Weights of a small mixture-of-experts language model, trained from scratch on English Wikipedia.
Training: 760M tokens, 3135 steps.
Below are experts of layer 7 (counted from 0) of a mixture-of-experts language model. Rows are named router (the router's row for the expert), gate (a neuron's input weights, with its number), up (a neuron's input weights, with its number) and show model dimensions 0-159. Each number is 500 + 25 x the weight over its row's rms, rounded and kept within 0 to 999. Numbers have three digits each.
After each expert's rows: a language model's description of what the expert responds to; "comes after" lists some tokens at least twice as common just before its tokens as in all text. This comes from a sample of Wikipedia text that the model never trained on. Tokens count by the router's weight.

# expert 36
router:528508536478492509443488499488512485492500467470508478497465496505541489522484496489463480501483493475499517511474481504502462546517519513548500511469480498504517559505467495489455536494526484510485465470518488477501512535532507507506542499468504512491521462526499493506481476541478503478499501505488509526473466506501521481520522501486499500544510494459514493517458437527504465496534492509473519481506491508505578444529488508470468537520468541535557499542540490549478462475485509
gate0:484495512501471498476522512501492505479518451488461493425517481539471528489497467489469466517528499467478476484476512474527499470496485490554507532477479519480501436521510520483508534512523497476520545479512479477513527524475470540505512487549516520516519501524514531546510518482460488503491545475511493539507449462475507476479550489537501495484506538492451493479474520491477495508501434495520507473540503505529506498453471520463488497518499506493510497544505473518479456488502518
up0:494505553509501464502521516489509497487489465501504500522518492475489519510544498569483511535477505490546480506514514539532521568501466497501481487512457502467504499512509520511496523535494468478501477478479512497522430532498478465513500512486512510493501542513482506471501485513482519477496455495478474523479448490484527506487478502459500488466519495539458513551501439522513518506515510441518510453513522520494565484531472552504512476478490482532482498486484483504542485535522530
Year and date digits. Final digits of years and numbers in dates, release and career lists, such as 1973, 2022, 1994–1995, and month names.
comes after: "2", "1", " ", "9", "95", "8"

# expert 41
router:520473554494513510500508515492486496499482469460547493512464502513524475484516472528463482512494479478468517473495490477501459518535522535549514536458502495514526533487470500484482525499537476515482506497479500488490552499525481506492527505456522534497496482514508498533451444525477483455508506538505527523471468512525535454531527488469496502555458520496482520494461450538463485498513505470465495507548507488532545492519517527484437500499473499510545502507513504496488468508485486
gate0:493502540534487471526501531469495507487517438486457526554482488430515553479486495549484503526525498449500506570476517485491535480520540489525467483457509503459522481540517529507520525512527512485473482496528463487569489456503470499519508492513519545491521531490487462542517505500445510478508518532543500475510481488501507529527530504522515456492484491521496474490479525502510528467509526502484520488492476519485500501497505495458490506475498530503512491517502500506468492529479503
up0:500482462439521520516512515466486459497469477504503484479496488524480512491534494492497491520508490513468532539539530444477510508507487526466493511505496451499536504516522480496505527502437501541502581497482516468489504492516529502517494497491547432487512514486526482498505516454486519502498482518524463494511519493528486477453497515538498494468469504517534445479488499542506529533546503499517555531504485513497520504513525490483484496493455516491500534557528502458510493527527525
Number digits. Digits and small numbers inside figures, decimals and statistics tables, such as elevations, areas, scores and coordinates (7,416; 5.68; 63.38).
comes after: " | ", " ", " (", ", ", ": ", "| "

# expert 18
router:515484518470495520484497512503454494543491467470522460546485485516521506475491467476483500522476528465480541502473480485500492524528513493506504536435485471516530517494508478502460526536495500528484524484498523470462488519527464463501503523478550478471500479523481495518501450473495508474514511504472491515477478513516536507515538488471529493522483484470493482535474449516471500487542454498471511473537512499528546483548499549495419466472499508490538512511516504506497486457504494
gate0:481511500443475520532503508490454431508486465495548484495474460489509497515505478478487490524532510468494490525499537477453528546491542458484494574488508469523510489525507478475532518524503515504490500550502496474490494467509456487503505487504525511488553502500511514558491472461474468480446494545521511512513480508549500453507516505494474494497513504503520522464485496500527479509526499491489525507522517507527553493448473499484440549501480477496494537486494500492503515498500519
up0:551491480475518499520466496488530470529472519560499469500488430515500498488493472489532493513484496474468525518507503478524508523516492468482529495503484469509538537476509447529489504547522524474522471507475527488459498511455460508469512511467483527478510487505528547474506489460511490461542508523477512508533487478509500445540513455482529482496481542467518496488480544470508501491483509497568477508507551531516508517464482489483476473508475467522513500496500521490503511482526539
Capitalized word onsets. Single capital or short onset pieces starting names and words after headings, quotes or brackets, such as v in vs., ch in chairman, L in Legacy.
comes after: "\n\n", "==", "-", " (", " \"", "==="

# expert 9
router:527491536509486530486506520515460503512471490480521458497497515512508502474485483495458461515489475457499529491517490448487465528545529505525490508448430485519519506524478512494451523532509509532489499471503481484485545517521474470503527542462518502466471456526467518520514469523486471481511501533486506494486509484510530498520527489471540475553496467477476477526513466492502451481554472522484498470532508496494560520524505520505451495516502503534535483512530507528509482503502527
gate0:479504482522540475478491494509504465491471455470506509516483539496492517492508461525479512508527531484490513550515474461488474494502490512512468548462461496491476495532522526492487496464521493483485514526508526520502532473489478493498522484505547500504531551507493445522509497507489487510496500521516505508510503508506477509484492499542534480503501451461492519524506509554523509412456536521487558463515502507506529447515502495451455513446462517528502502489519466534497514534465516
up0:489485493523528485514548502513498480515442505499511508517497494480501483525509471460514490492478501479483509509524480491502445527541501479510485546512465489505473512466512467489504544471507512470485503505461501490466544531478508512518456500526472489447479482509507525557520484506411543524472505476535517460482496516523495486495511505513540486519520504463537508473480510524491511481525511483464525436496514507486530471529487536504437504442511519467507467490511492527529490523497505
Consonant-initial pieces. Word-start pieces beginning with W, K, St, Br, Bl, Sch or similar clusters, in names and words like W-hispers, w-ounded, bl-ock, Sop-w-ith.
comes after: "-", ",", ":", " of", " |", "|"

# expert 27
router:530492514481485497462499513506493480512506480480535462509490510514501506495512481494483488529476464456501508458486457495511470535509521506533514526476509510499544529480476489451472549515500493537485516518495497485475531519516491469472534515446481517486483438508528466538452473544476470484496472501539493508488469521525527489508499500481501498531498525458477484525482460546483464497504508496466497490522500512506580486540526497491428473504515509496560508508527513513491448500511514
gate0:513510500519491460463523528525492537488546479480488491461499533528508454429498481496532480515500491480489476492505493475509500500509496481541503452483512519483502490502453485478483502504519481508486492501464536515529511491483512486502505503457502528490464473512501483511481519504473499508483471429522475497494480524445526500507458457476477538512462487505449517521473533495474446488512506489517490497481506492472527485540521522553481436473502519480517440539487478550468477496517506
up0:513538494500506439464546522493518564485514522508518473476533500514494464483489497493509475510489477493523491524516464531516494489484460513525496471498486508499483498498473490484481508485509463491503484453460558547527518464502499462501488527447509521473461480533520439492476532517479520482479488464545488498520472532468523503501497485504491563495470511480466516511491504514474470490514488515526488519454501510500537477521509539524436485512522511496510451534499481535500550479497490
Digits in tables. Single digits and two-digit number pieces in statistics tables, scores, years and decimal values, usually between pipe separators.
comes after: " | ", ".", "–", "; ", ") | ", "% | "